Weights of a small mixture-of-experts language model, trained from scratch on English Wikipedia: 7322 steps.
Below are experts of layer 5 (counted from 0) of a mixture-of-experts language model. Rows are named router (the router's row for the expert), up (a neuron's input weights, with its number) and show model dimensions 0-63. Each number is 500 + 40 x the weight over its row's rms, rounded and kept within 0 to 999. Numbers have three digits each.
After each expert's rows: "mostly gets" lists some tokens that are sent to it at least half of the time. This comes from a sample of Wikipedia text that the model never trained on.

# expert 29
router:522414508495478477475566538522529469544528476590445487459457483488515508471541490562459528505430398434451410526503493489525503411577501472549479540455507493564474529534510462510567474432507490
up0:534511399437526523489506551525517566553580514545516528462420542505552520485523493470403524516518517548468460497510492527467463522460480508493571494532523428570593423465466505475531538519513482
up1:559485458525534509453485525494515521495488500492520490510452512510494471558440487492495496510505454532532476525541516553506431430443445433485527549495473476451539531547506470517570462507513541
up2:540477549497514531555571545521548485563510461551482515486510543533486536575432481459554443419491556476539573450523490510590500559495534546526468485450442517538534482454540475455470499477577461
up3:482504482482520473532522488493429455462484520550475498468544531514555492493395474552512526451440469519535483510525442520489485510443532483575523461482464448473557536514525551481490585492506602
up4:515528514531415552547536556505513447452429545512543493431454537499480519603520472530449537493471452536488470554513449450516544464532523440535475512519468502457519455542500427491497455482401469
up5:452462504508519509501440524423430498457510502529521473572540416441512535480549526534566526567497506524415456527507502518508487419474488530473450513465457554498506478550583462408491473467463486
up6:526531525486510497454441454456484456534431448433491536493507442448525487534517499476525522463520575471421519581526549514476480525500448472503527509514484491548494544475490524545506492474518451
up7:468441458567541517469483507469445494465477400505467525435519493493464459538470505501460544506543492529598468534513513473474528517512487413522448606423502508536531509518472524455495514473496399
up8:466502481572493465482563483525548490534487457477529473519417522471462518487465439549549438481480504468435618500547437562462415444514490555457465472484475452449522515498502534393481618462511461
up9:547546477522540576536454570473514474470484541498530499502505517515436473548445538525529451443444491588503456503469480528500479489476531530517420507536499508501468525483488453512476526473493476
up10:491428477521541490464523581530427527620520471512476477463538506536425482515509534544502537425526530529519488533548535432463484544506556544487530506534563482504592504465495476568475495497512530
up11:498571429533485479510494485510551458530523461512469488543562519458546506532532524460466534518462556509573538572511415492542442493419470523457587513493520471518438504502546501552521535537558454
up12:510572514464510488479495435490484500474473552504448474510427592516466451541514524504554509429560471493449526505451514450483555413488417506496551556514460523487492504512438505441453492470476451
up13:539480475462528391529491504414460430513497462509546478485499591480426450500520512509514549496581518395559505459442464457478488489523484421512508544491478459481497462528486485452581434565475446
up14:514506595566533547479507558563436451531516527522447519527497469540453506564446479525450510450453521479565503565468520552444550439443559444530514454489458474463493540563506470434530498525496533
mostly gets: " the", "The", " \"", " an", " The", "==="

# expert 10
router:475494433515462443538496518484550559564586513562517522545555509425423493495537445508592518504496448543481494519601482571505499513497530489453502475533536494479430478475522512573526474522567501
up0:566536526426499501525487444500492533435539480542499506518497546584572436454541513390477546443545542466564494513547485528476573532554413517505561542544539541522441541451525569524480553499524465
up1:467483461564507522501508512466497511538473500551510454508458552433565500418463526458548496496524500461524449506478457532444510482543518600508489475513502529482440531495473590520485482504539465
up2:572441514524436566531471485476495519492594517532538524500511576515488547498505488474433521495534489455515554453521517495469519413469500586419454547554576484490502532437522465561587484414541519
up3:471460494566484425477497590514522557540539562526479478540511432565480478424378518517550550490440535454530446488491519515557505522515509483510531495504492496461479473468555559511529460490486504
up4:425535541482526516527481445534527519498524520447504516482534469482469417581522482510525531468540548524432455574454498512498454482485544472509464494487517450447541439509531574494489536451443448
up5:515516506588488490520493477492511505541548603505529499496482496510529483558540479545519522525497562471509478440575467554549523453553545545462461450511522523517522388485554385472527479463463495
up6:481586516479441458502497442515506512523533608471467531446490461480484512473493409458517568486467519491547453564542504494484453499460505516478451438530592460441505487492496486567480462552463486
up7:505485522520500466443512401456465474508518490442451501460502469465405482500476460483481469510446514492447454545496461423513533510505562530508512532535583581472488525539566493532539524492540553
up8:482466587585530599524536553481545484454502455522502477490459555489621562455481548443512549431536493519568489486494475427506543465468487479487543462458514549446481521509480461498447469532511509
up9:438504499528494544503495444503523485526570420584532498499496451489534572492519513517537524523508475532468476473487496401540441485450518450531409570460517415500539480486545502494509570637481486
up10:474462497532500477535474502439469499484512518512484512476436549447432554561517491597529554571515445558524508487532441493495503578516525449506565486496536510416488457525591516520491542553500435
up11:538576485441513473496508514496437545498529504546497481485468472482525422542491530470463480526457533552517460539457453454486501490469503522457468458485523501510463536594504539522532568550518499
up12:472488516564498406450562600554462645490502511486436552512526481468536494495534493516531498487519447475484558479499524485469561556483484522543506445535479433439489479529515543498521494466482501
up13:507447487559534541462523473502509516541503532479478494542514577507534505539430483407497497539480483481555569518497538480556490547555490470518482461462535429499537505452517507466496505490558513
up14:536440490473456473536548461483451505528529552511510452570455547507516466546575525456552516451539508575479575478551464455459571529526458484534450376463537493498487508490486488499549563496488472
mostly gets: " United", " University", " January", " September", " City", " School"

# expert 5
router:516495519453479465472484451550534451511560555594557505411488489577567528464467467537584508497511431458469509542509507528488473497513492457472497549582489475515539482451491496500516508489544547
up0:511562534496509462483530555453532493473444544515448493516491550513548468520478547498544508486487490550492526485397498525459574541451553562491541433435495488454541534501428507461473505465542571
up1:555525496560549446522451542511532486486461441420493459491448443543476486516543532524475426471462507505463432512474490453479448476482570466467468511530512457477546552547518421478499520456505483
up2:491543511510525536476521525527525489461486525482550505487564519440496496547491461469509553434587502431505463514493493476547516415513548526487524561501543552540523479539437481515457505495458504
up3:508435529503455435483487498533547556522472524534499475426488526542577549550481458493496445518492545466491534543530526429471591511547483470416512484510588400513519437470526520518474508552408504
up4:540534505525484581510516469481495486446511484444497492470458532557496478488506511488485483487521496551437501530499493506515533487492513537417508482464487550556496470491494512534445491495527508
up5:461483422521462510482510441523416492521438524501516552502481511556507566476503564488502542515501519544449543501425495453502543415547505549548449509439487540497471485532508470449538529506518506
up6:495488512512534439526511425510390464554545579557463532453529519460476435575497506522495472386540431449513457541530595482501417479463481581497528505538492507500393491552546459529446504482516566
up7:505432537525561501475500476550551529541481451436522485559541528472480491504563494469464506518499491513521512541466496476522508559478501472493510491463509506513559430475586500410426555542556482
up8:442459455425532422495513473465513561512503524522504477470518477476546553491518505590587486487493491525505549443499454508573489500487423463444502445462507542515529449558501466518501520442474506
up9:480515432474507427516494511491549510518525505518544531492447545489522458509464539459448532492522491511484504517487508442458534593507497518466507558498462561492460529551484480592475542506430565
up10:523543465517526415497578523530473470482477592551542493528517473557463494485545501447517492513456518469477506499485471480481564530500541476474505477543489449517506515441488437526479524449474501
up11:499493529511508480484490511477547466445489542467524509522500482527542482543524566497512495431509514454487543515574463478499528501519471497528495432511446484539519473466528561544537439433495462
up12:558448505561455512490456466453498456381513485469574539537500517495471604415443451544524453468458470541519538509474500487475537523499517563496483538554552557578491473534479560533520526536579488
up13:556508491508507486443487523539509492599535486513428537480500487501452513478478385453528489429430547505511545518433483480533545490513516448497530503534496516496549534463491529463500455540462440
up14:551518598474455458490474423495484465491588498545468455483513513458551555535602505514455505492450507522487502535523486489525476493553483498450530527501512531467546425471500467514514448573498460
mostly gets: " to", " in", " from", " at", " In", " on"

# expert 33
router:471503536495510527461510512494514481568491581447586502460517475492504454510540453466556453492598444555496502571561548494474525554476537416437575475507530480497534513485516479542548542475444542
up0:497538472559509480458474496575527405441569449518517519450544438520528524471493445514546451479538544502492467519484479479510495476477495476491452485497540475513494479450438525568516537496592460
up1:522545516517506468513512498484594557506459521423441569603483452540530543514517453572496520433468481508500527522545542410520583514499508489501503494492588472498472525470541539429522543504453468
up2:561494510544460429539487544546536524505382521433468526484501537548453419491494447512565551484528505475469520424497448511502530559538538521538541494487450500538505485555451481514526505549607458
up3:477612540532510507452511467496510453512456469452511568518467548534441470493498495551459481467458465566487550421525445532469482473484508541467517498521498475529530544498539541425526504476492550
up4:497465492508520457434489467527492515480492513564509434594590483535475478424556530488536441424464440485464495536500552461477564499445509548436467521534493543503507542472523506468423547531537577
up5:517550483576517526481466493486450464520436443527459421501479526484508510512488450492441480502563478523497509534531475483498494463465451441547534537538501556523471436564467509505470443483467455
up6:503504483529571522468542432475519520539457495504521490466489526524525474456488456498521476487470557554487506565464467541497472467478502520485474565555532476509583521515445473506463576473477475
up7:543479501542508520475487528536519599554492467512411460505451528544479523496485502486522474497441520531460493504458476513543469465474538487469461482412540453528535516505512466536470431488520485
up8:488551460496526497530487450544465464475555489535469529446538525471517485499433456423521446495429487526506524537460467505468502495483452560517469444560506491515460504469501491418448401518489487
up9:499520548513513521451525527535485448549493540539467445485529426493417538498473464501527492462476506479475457479490497497505550554490565488511462556489458575518517523489536558552485596588520443
up10:512532484493434523428577536552513533522512506478484605500528527484485537440463521503501481471516519448465494475475445553501449460489485525485484599512578529588495544513483492579525465508508472
up11:502566554504514522577486551465491504498548553535463501499511544506429525397541518563545506575437522493472535498495444595433519518523477496498534483453483551496520520474554499490540440594423493
up12:586563514500489406554516551458538496525423556501464524477585516524507544480476501528517477496566497480498516584543572586518538540537464555429451528536528494463559485527574443436493551450521547
up13:526563435509455455499517441518473527478482517464510503533529520615481533546449532423516438462528485509421465503470511502528461549491581536532600476548500520557567510530547550424570444532469504
up14:514445480449523491437531526494476495494454497531507437505620518523511546517436511442451517517476555448526479567521543553524536537511485455445548447576499497544505479537468468502491472523514507
mostly gets: " of", " by", " including", " John", " &", " with"

# expert 36
router:468497519447481476496474559521499468504478526518511427517436554411581512563522528523460517578576550543455482516545451539462574505508583533424562506496490431527425502519523537449484539482539473
up0:512520532540461526467478523505404536453536563488584506541483490456466499524482500513537461518454489507501538506530481448432544481536544469543493552459505486524526535472468436492511530533560471
up1:504507500530461514462455530495428470567503495525499487536498532519498514511485570478446451502533535552544523455528430578510484539452506465449521488493463479500452513491464548483489585561495507
up2:471547550499509419572471595489463506508557493486398559495470496510523482501506567475534491591500624433539477473553509487428479518484526543474455426475479528529477489550532478507531481456496466
up3:557528533523518455518408467503531500502499495469545482550502499425519477497494489506461539403474507492481542512442501476490497438502548554431489357467543434456439510532493574463475545489463440
up4:481567561496523508461468472518476481522447479511494414558492477470457498499488529445462459520439469479477554513529492513493516561460467469506542477503482559540526559533540400466511516462455509
up5:450475473449534479521484404562371473478486480549454444482461518588570498478501535555506512536435512501414478416513500529519466543486575555508509490441485347506497485508509448530510467504511441
up6:414493464477472458530516473537426544452545401469498491517449533538488432515483508568539531539459534490552483556484442539491551437484549431423460431531494553482446477513463476497477484544479579
up7:526491539511548487495515457489455513453519573427520488522461474449497479495554457468478580521532509492522507455567564544580575600533462487422509595454518505518540451502452429562463472613476470
up8:499500491565534466556488536447470427534528499531543531479600562576520464504495497443555458488536483535478531547471473472523522501453532489474508481512466529432464532465532494443472548499466482
up9:607496496520457520468500493455493525474535480452494586487478469495435438581496556482465509482519415535540496460547485485497469473494436522574510425449548484477502476489522476501520450515421466
up10:517479489519522462507485482502497466534460530492556531511478488498445444451529538517510533507565473515527505515463509569495495542492558499520459494473427442499516497531538555524580502503523557
up11:546507456580526437505547548457550527545454502476554516497537544469501527572489550489512471477512555462487554474620510517489503525542536474453537529531527452468512456503461506473594429552553500
up12:520516528589496583568458552506506474540513493456578493490436489496502496462446435523490464508495533455546508530457423483435503456504542481490545509489526448498495497517573424469544568452450498
up13:477545507524508517514510543355499512459550438567508462501467527487532488541511534530516543549542576491495534533533490468496481434520487554498423458520584535525494556535572515488521498593446565
up14:526544448479455448460537492428515437595504507478446447559518513436523492476478439506595433501522524475495445490483534521591608475428516486552502455456478413550541421553503480494507516512479571
mostly gets: " team", " Cup", " League", " football", " Team", " Championship"

# expert 28
router:530504507533586430513403482515515519534490480490514442449451462479447513546619471472494488552532504568549407494524516479516490453452465452513539498481487469482538473459450496522493530515562523
up0:473494502504426410507486469450419511522477515532433559480499465502416475514598495486537439494490499507463534480540536467491486497477485478498492504469510462483464405433436535451475509493475441
up1:561544521438593420509473572513529475525476514468466519543454458523541439484506517523536496429485453476505590494537535542492507461466480525503540451487581462515487517427500427453599568489509461
up2:476475421478561484567418522560542498478468513486435428441455467461532499460492518543538412543541527506516527431553570448491559504482471528483444591555551439506508475501516416440488513529526481
up3:503499525503512508567531487488522462484420442457515555497537497483525548503554540488541516494461518478471524514562519493467447516499505469568471500434495471505545541514471500456435533420558497
up4:497465478485498475500465574456557548538504455497525562540543505469480519594457465490518572421512556499513601589495464398464483478455486450449444466516507545418491438495412517472549507512477483
up5:585488550538480478475391571539488483488514546468513480455442507505510560508534429462457480458481526459425572510491477504558543424523503534462474549522544526518495519526522491543511547481524541
up6:561453548551523521452554510547506552509445503530490493554419559535519539511534495491548507611540433547524500525492502528493473530522448550490460438481564531435478466484490501484498500553565478
up7:529508384603483473470449515445529476490431490443583491577482528527460481449471465492484495539466469496430571426505531510472488531528513511404459499560421475510550489521492476531449504450498479
up8:454479514574475446486490482527519492564460555568503531478436552495455464460567537438508520453450445433610591548525425534519537539441441487445592523531563499455488462497462468466502433554514507
up9:490502535489582514552466469488477490515509499464523463479422533483474507517490441478520468509558458460511482453556506509468509432524478539496472527450591532507501413468524541460444458552482504
up10:554483510520508545565496459514497539442562519507550459501551442463565531502512502582501527529513464527456493490519563486505560498444477457469510522533457476522559497508476501489462507493466483
up11:482559462556491544449468489561495495497534478516522440472472479462541519578561474527546495451512526467455567486437594508456500447527469425504474433530480461453481517537508429475465447546501466
up12:522514541478538480494540509474504508547492589448491531492507549530483489465503539514488484490510553498377475484505570489519514511492478466523567472478475504501546494477481538465563461557581504
up13:510537553395464528488456513538551487584479612476516444476538504484497464534508498497519540531511500502509507511501509501495496501450487446464479549499478518614488504526551496538475429476574524
up14:431463513467494507529535429577493448579515513484464451546523473535541507478504478459488539512442513485558484460505490541537473494502487553477482469513539465460513481512505447479532565553551539
mostly gets: " Jan", " Mark", "š", " Frank", "ić", " Tim"

# expert 35
router:501476440504475479530491511499474469423472428492457499535562445480470477524570488569413503453519485514536474466526511461486430470497439536497497482482551493472492418593563428523474542513558450
up0:553548514514507493441422539436573543483524497492578596531537541528532519495597520501454450554492454518460482537531498517490557477525494477474491434484492493517474437577499399450522526529550533
up1:552543491501491498501447482479445519398504456480435463507523502490500484433538505476558561441508462520418443466474433511529505479492514535478431519506480549455455533529547545546502569499517432
up2:543476420461499462438510519468432510456560509522476443506489440488524484527424502525494523495495511526579499499500481499513536471465415541445449488460541521442493499532498483490511500504499454
up3:473477568490514445490532503488501510483446454497577470536497495496481484502481462620491482440529511526467595568520469494522560542528523437465494596573469468507494471550453531511546498448514445
up4:476465496525478568487512451448556475513484535456475453546487447572480511478497483556432450482389482580540528474471544541530535527512484452461500549410459493487457503496523465441458574517518467
up5:513467575506502559545485463555493527483590570512515513405491485572577567452523489458477495513510507413463518521480538486497541467517457463500449496478554444550559465597517473536491437419458476
up6:517487529456439440543554562533517526490535481443447446555485434500519519467496482458400472537481546494519515482480523436517474510540530546540473539478577529528515480552506539493577563528428494
up7:528546468499493516471493495452448490517465542467521508512571441507487529490496527533494496534556460443505503478531548521525441562396463542544500438599461511467591453468537493578486487411484461
up8:538567583546514493501467478409601481484501413415467480477424464471491446474511506457443442436453464504531547470482509469492505494470461435555508481476522509486546493496506480524541536429552499
up9:534512502567456503459496457475568465517464555460474474514522435522504481531562538493544473552490577495428535548484490491495442452523539505409521510474515527514542527478441532508518496497552533
up10:501492474496520497511533458476622494475495481542515555475453425518483473477473458552462513527504426554477508453411454525525525501597529414578547463530524482537478500449486494496525527515460570
up11:407510518617608531437537523463440527539500520438510465525527549537509501492518510559528413489498513557525511463559518454481488464557437518539470523530508463491533544595471477503471509495418502
up12:545438526498511493474505578436488485488567477538517486480528442541544485491513461581488550431519450512442441509574506494540520450517490586451517563571524492451517451525550522497507525477485502
up13:517449505511494482570556468462467482514481456548488495439472538497537545445609503543524511509438520466504464519531412512459484449542460517445516490409546514499502509461408474424573474517441478
up14:532502466430506514511551503466537446457463461487486492532535475461475526550417424494462457477466514475513506455541491495527520488564498530573485487506496507494519433494495382483495553527479487
mostly gets: " band", "idae", " group", " city", "ics", "ations"

# expert 30
router:496576515521501551476537520541518502532502509498482511505434490500442432485483557441521503553540473548567462497498461490435559524545469516490450444451460488543520566503559538537574529505531501
up0:505485536526540461522474586458449583553512576537445483529491528530529502565483508513391511457526485508545469439490465550520446561514478474533483476499587421464516524442520487474538511518590519
up1:478475454547508507477466466474422543517499493508517469503528470519549479476472604570537512472580499446513542482454480488476508581530459527468497437517491522446472547494507526543457487541531517
up2:448471497565521472462507459459577498521497494438448479541504494449498508511512499481534477498441476406490549526530518426367488513528495517588497439527478530453536479523511613495537543514442539
up3:500530497508518490605450480489443479435456478518517489493549501522478480519469604497512508466499509506494520410505395449516505474528416537539534507464525443556456593557495516526527494487473532
up4:549482521476553514497460491531553503510522508520471521475461454577459442453487474460487493454499490448503518447501498502525495477440520468514545528505546534515481404408455516479524589458521528
up5:485600499485499484503485507544444491514530471407499513481555516407458514512473423520512418450502525441447469497481463565516528522501445548536596556520475532527500501436458467486489464595456523
up6:481529477478484464446606458515455557527513552519499560547498486474472441578558481548464482510516502509480567543525507540453551439476493533463541524431533495597582383455469486521513482467532505
up7:500546549536552453503586564511514474495492472546446466566507506482488421549532498532444492469488419503462438451461569487440567484514530490476497464526525504507503499578512497470456507456508503
up8:519495438534436494526530518446516470509445485541465532477478559491542497436520447458444455423510482483483469482496523564485497527562510471602453511511512442567607463482484467494482559497465572
up9:473551493461532532470545504561531523483533540481511552484499541540574536475479528479467519504475586556541469508431478477520568422505494523448513505447446524478544498484537527500508499503488447
up10:468496466448538468503518480441509527513535420387476496511518447535471491500481524444457507472507530494554532509463501551509527496520436471555445446508525553441489496520472436539468532467451549
up11:554513483465528482549487526535450540535500524533499528544563512477562416526516514489501543513493515523448513498455448457532565533495503471501526429512472497439536462512519502454484526565605452
up12:572505464441517488525500491481544464406577576501496504526562440432500438471446482451533511484508444485484409472508500509530496516418459515508505497522490495526537493463521552560555522447545442
up13:471504573480493513472485518502461480510478500579475453452458523431504495435494522486517469506524458520575505455487431419489553483409486490522524483418540522506457534447454565556517510530469493
up14:521561495490511446489418595496479542554502481600559453543484500468535467537411528583532508503519486497495525439479538467490479490496467480479544480481488456499479492454499432519465447547467470
mostly gets: " that", " which", " this", " as", " when", " where"

# expert 27
router:507452549524551539419471436515428479482437471497489469502509553502520499560571470587464506524537484505525474468483467461557474562545532647489563489491525481451553556535522554505452451507557519
up0:543444507550454510490466494500414500545537537514518503487472507453506476459500481448509542588474455450540467526541464507492491540526570526552485518539506520525428578575565491482474490483517506
up1:520471520509563522518456514436506559446489525468484450460497492494499446459528458528480440458551524475545568543576547478458536516456459464423474509537514498433474474580490450486440471519447467
up2:548497539561494468469436483542480494523444559547521503564464460453417480506468522515549432479498506458537466403514496508477466460475515510480458461510616495509538555556466521495469567519523529
up3:517502533554493463500469485462399541491468500433519463482486467545523497470437500563450582525461550531517469458469440497578458467528429501426516522561525529502493530508473471426457563482416519
up4:554464501523471510538506489473448491504520502475415442458521544466574466533562476503472509489451453474445514465523489472495527502503399473465466512491459500482571486438505513412547447527550445
up5:517417552485439471524592534540522467504544472394520498462520463463526486525491546496504468510465478530496496443519467437562521491508448443436429507596497550498549426450468440508498509532554484
up6:476510574460581487458557497542536476415486467484556477521537482519453495508529537522502489436540555479491585521492531535561559516455466534549579483530569526505441440439460443467513586511487488
up7:520490479487581511543474514507440474465492504460469390474487482542506505482496537511443515465493437442491440469533407464540442476406514501483537516447531499531513492498466416546426439426518528
up8:516534572583493477465448481532469473449474514561457491555546503468495604524519519484498489544521482433476522481473439507498471432518456495500437486435529500494554507458475508529489476519499496
up9:557504563548477480487519517470480499507377531537484544478466497511553527449460514555487524543475470438527566516523440513451460515476522483508415544474516525529508473493431561518592455515545507
up10:522465452454514417478549511544488482561495474465538503487486509565530510512533478533481501584413596468517511527461509506523560517514483513473493537536553569558512522484479504461576505463528552
up11:550544498459530478523451437477444532568581554511521557508578460548500546493498411456460553408499530472498476472534439511519446561517518582477450466444485536460459506509490502454555542524532550
up12:489500495455536536440486521436458432432550458510474530545520491522480399522506531483449428470426486498512517432505534470525506513492516501524521472490432459509536485603466528444446478499544463
up13:532516519508488502464509522518543488449423547531424526552483509545452470503534458500444514443474453473522460483411503453495561579499466472463543510423416446555501507477537551458515513520502469
up14:517484469507483440526490569472562433504490492556507471453511530472594513497478508547469539469508565478547457422496534496476489569493504502444459495492449431485561533467468517538508512487372480
mostly gets: ".\n\n", ".\n", " while", " but", "\".", ").\n\n"

# expert 26
router:548535491451490577562455492532505490381485454450474476574526451440522539474452468502488487468478452468513446505550475512558469515473461511508479483475489415463463540491481440550479566541491514
up0:432491467550558503503461431448503475506546486506490493565551492524477446550517521420526584446492493521455559420582507451507436525403435521504488535557478556555526507477455512543524465486542576
up1:470429553439523518548476524518529503565509550539493489440485568465413522460492499496496472419534491472493512420535525537445430518482483503474476434483490507489498478548542554485487495494443540
up2:501534473506539513497473526489513495514485523540546479498492530531466507447498540534513521563510528518510545552491490480528459464465586474523519482451496527487542520512474447472520497476547489
up3:489465473546582491487438513551505534572510433504540477523510502514508482454585467486508451484506532497492469532520505544515507393471519515504515453524500475449508554533513514467511502400500516
up4:498486506495542508595507533491472484492428495558544431484498507497497461521495526462501566449576475463498513581542500531506503456470508466423479505465533458446529603530506464493520522510490484
up5:542546518483532523451510511410432452569506526532496419507496496472524551446480510507409474561502508543493535563513551481519504493533538510516449530476520465495538500511509547510530500576483486
up6:470441488583462517528582470501559533505465503466512485562459544502472438522510447594559537449506463465531422536473544519523431559481505503518536520511492500404554509468496547528502426577505412
up7:483515508505516460522491404493548539440477585525571580543506456533483533435551540571562496523488486504428525444559554516434432503498530562474482556523512493541474498466490548480502509495511512
up8:503470478487510567501548475546580534549503455531472519530554556472437513516539536532496503489543451475523465469517472509571474447471503513565545561415526446538543493436438478475548512557525453
up9:505523522530499496456512492499474489499528542553467508620458498450473496483490475529514522438476503483504489526574495505493487487476493566480521501487538474470441536462501546501523529524409511
up10:425435515544537519497510445530440527513497477534436533493449535491434488544477538486440501541481530516563507451545580502456510477520572536519504584493464427478534424547508475417489541476481472
up11:536512437479401517516471468528455533532547485454514461503537500444487539519487514475454570487530537481518447547525504497499558506565551483450469528481519494546546571519505488519481445506491502
up12:536560474522457532520530451449488507511557429532481499596531454480467551474479527439561452488523411438509500536487529597488562539625482575472527469491478424473449524519621522467523500553517519
up13:580521498518554517534535423487555503509495539543440469442533487521495539483472470548467545534493477571495430532498435495503457476482395472524421480485476478484559517486492517560494515567507522
up14:508459501494478423560526496558513471515527528583562565495418520517442561483523557462511553524413534474531469480488523481528563548454504359512429510523384510474552495425471534512448496492538505
mostly gets: " city", " held", " station", " use", " President", " government"

# expert 18
router:464508512530464530537482475537517531562534537505478452521555471434454490547473505557488507466413423509530510489527531500492511446496416493559457523533489565520535472495464516528490533490523530
up0:479492438501471492499414441440495468486424556473530521477472503537519465478467507526409535537547519589498487479532476528498589577451495459500469454461516509512547501533467446501476430442431530
up1:446532485493505544517511400534516484523491561461499592454450487516497522483433546470502433431494486478476480496460561542476525472549521478507553549494513440434530499534588478453511458479604422
up2:595528460456511443452543559491518526492470443571437449417573544450520491504463499529471466493573458528463494499493502565485497529551481472518517526492518457466555528471540463490585467580508468
up3:483480485529478474529565456492567519518508542498526486418485543553498487536494490491537544516474543461482505496516472499486555429478464551486510559553521451452489461534536594467533514545483495
up4:496481539560451506536500514513429563486562512455510443549542532470526517490457477449513474502450498548497475455477502478527519560514494491494478382519465467417542504517470564496498527486489525
up5:548545555470528545546522467480438528476570540453495505504514514475515526481543533437518521492529455480550536504528484484470549541464496467493504579417474524521530559501509480473527543494517448
up6:490440500562532493502537500510549503528477507527582449572570518498510483533534525551488463487549532519581463452533481503425520438533502529503489461514509510533446511534455566509594529518482530
up7:449600548502564526559543463439537495508508584483464440488511525531566455492482555477567517490492486525541489505544474551564528512528488508540406547442507541483476574484470507497524430498527531
up8:556521483543506477523594441476503484543471458476513494476494478447495507493577456519475482508441515463545499472555473502428439504502459487563502530559458515514468422467477479523472519457496525
up9:483558550513518549494477467533509521506576579502506526463492472508516497532506530446455499472480492501550481460505485514535450536451493450513523540516486445559503501592542478494549541486494581
up10:562503540519494501415499539427460537484543450574447507482459559507460531510452491511554499551507444465515528555498435540556520562515536519464448490544450451507502521504569505480476475507482512
up11:548506586486441473473460532540467485519540592506523488479548495549400525612519475561547524485447454481493560478517516531492499541491497467400462521560541543555520475550508412530485496541549489
up12:442555503483503492520532531526460528539525462483492510572484469474482456513537436450515468475412509504550446434439497498502556568437485468536515498497466499533556502564455478558526489509456439
up13:497583551441513447468504521496452501559542564490488499525455545486522462524461509466543514459559480557490502569493539512487529506546487517474474538573496492406495440573490451432484528546518517
up14:546526462477481471552505507505498504485505539464461491527457557326487566536393514449430534489527517481517493470499519504449494486474540504489510511535514438474530523524463546494496519589437500
mostly gets: " Star", " Title", " book", " video", " Jones", "ha"

# expert 21
router:492494572468520473504490527469462471500425496501498513459528422469579459503548520548519468489380501476555544502525438464554548546494485483538443562487483566461535437471474526570445516550453482
up0:571530492478450488483516506540490532578560490445482483511524489446493537560555528407543507487463562467535528485507484464501525525510532467488521521518493463528465542466521490491543514507526476
up1:543523489557563563507453526477511476577488539442513500455541445528487475471486505498442499476449454513576449511528455486470459542539522482432502431478453436493489492561523477507548571492472470
up2:515464490542477468487588518537593519503531513514515491489520554510574394509450551532466465555524474534469539471468432515483525533477566423507489493533532492475562533474449413527536515478485490
up3:482458471522548508461488467490528481520546477478493453521504575515538518515519546497511563480460495497540491423526533454505500502538503544497531471451489509491575485469497438517534590524430404
up4:486526511473520557507459510504446535516443593534494531592559503553547502524445447427520559529453463536538524454489427490553553609500612505478478445564495489487475466474537482494543448510490500
up5:452502504506529563458493413503460547485513462544491500457516567506491501479524584526503521496466500483488449521563464544482466428484591492518479490441490475490527546477430511528482521448488570
up6:495434496485505502458564512547468527481515494498488558493521474460494465500532589486526460504510449442400468452497515534443525481464477488424517466559466510527537518486521514561565536466486429
up7:467641509482485492446482500498526502512529531488502501492561540455517472452474526515484580538580490525470493402471540533550563518522484527538535456413485494475475455526521537591525431577472495
up8:439503490489485504523506443474467550478479533524497501530487533533526457443504512521514528452481525533466542535505586528572496488532516450480581435421509512503496538504541455530490518528538432
up9:494435495445438468589553533573374429471499377485530514492458493487550497442459470599469446429504485460519446507476421415527542544578487545488528454403528470529508524507537532560491493512483550
up10:551468530545472488511481483431438482547574535500470565553497488446505526521447556481487462462458517498498525484496540474556543486502520536523484469560481513517533473464498480544461551504428421
up11:498509549491461501451426564432415547445486492463560433413477522523578518471478428515437527449511445464485512535426437513522549553481462533458475472516542556454470540539510457461476530520531494
up12:480435482538467474525564518506496495533487505517477542483564505493523597498465521408485504506505572438472487487466459474477541562492482522613512546514453470468475517511563493458542518509483506
up13:515529557474537454519468494415497546526550506485555467495494415478518438422481458540564517546499484416514604499487543544423534458463494526553493502498480518481591504569494520453546503536551478
up14:485548525521500425507501496551503508463433486531542507499465500551523482432497547543510498514516517520534517480499539521537481484543470425494432561514491540504543560491465503470484534514507510
mostly gets: "\n", " water", " pre", " age", ")\n", " low"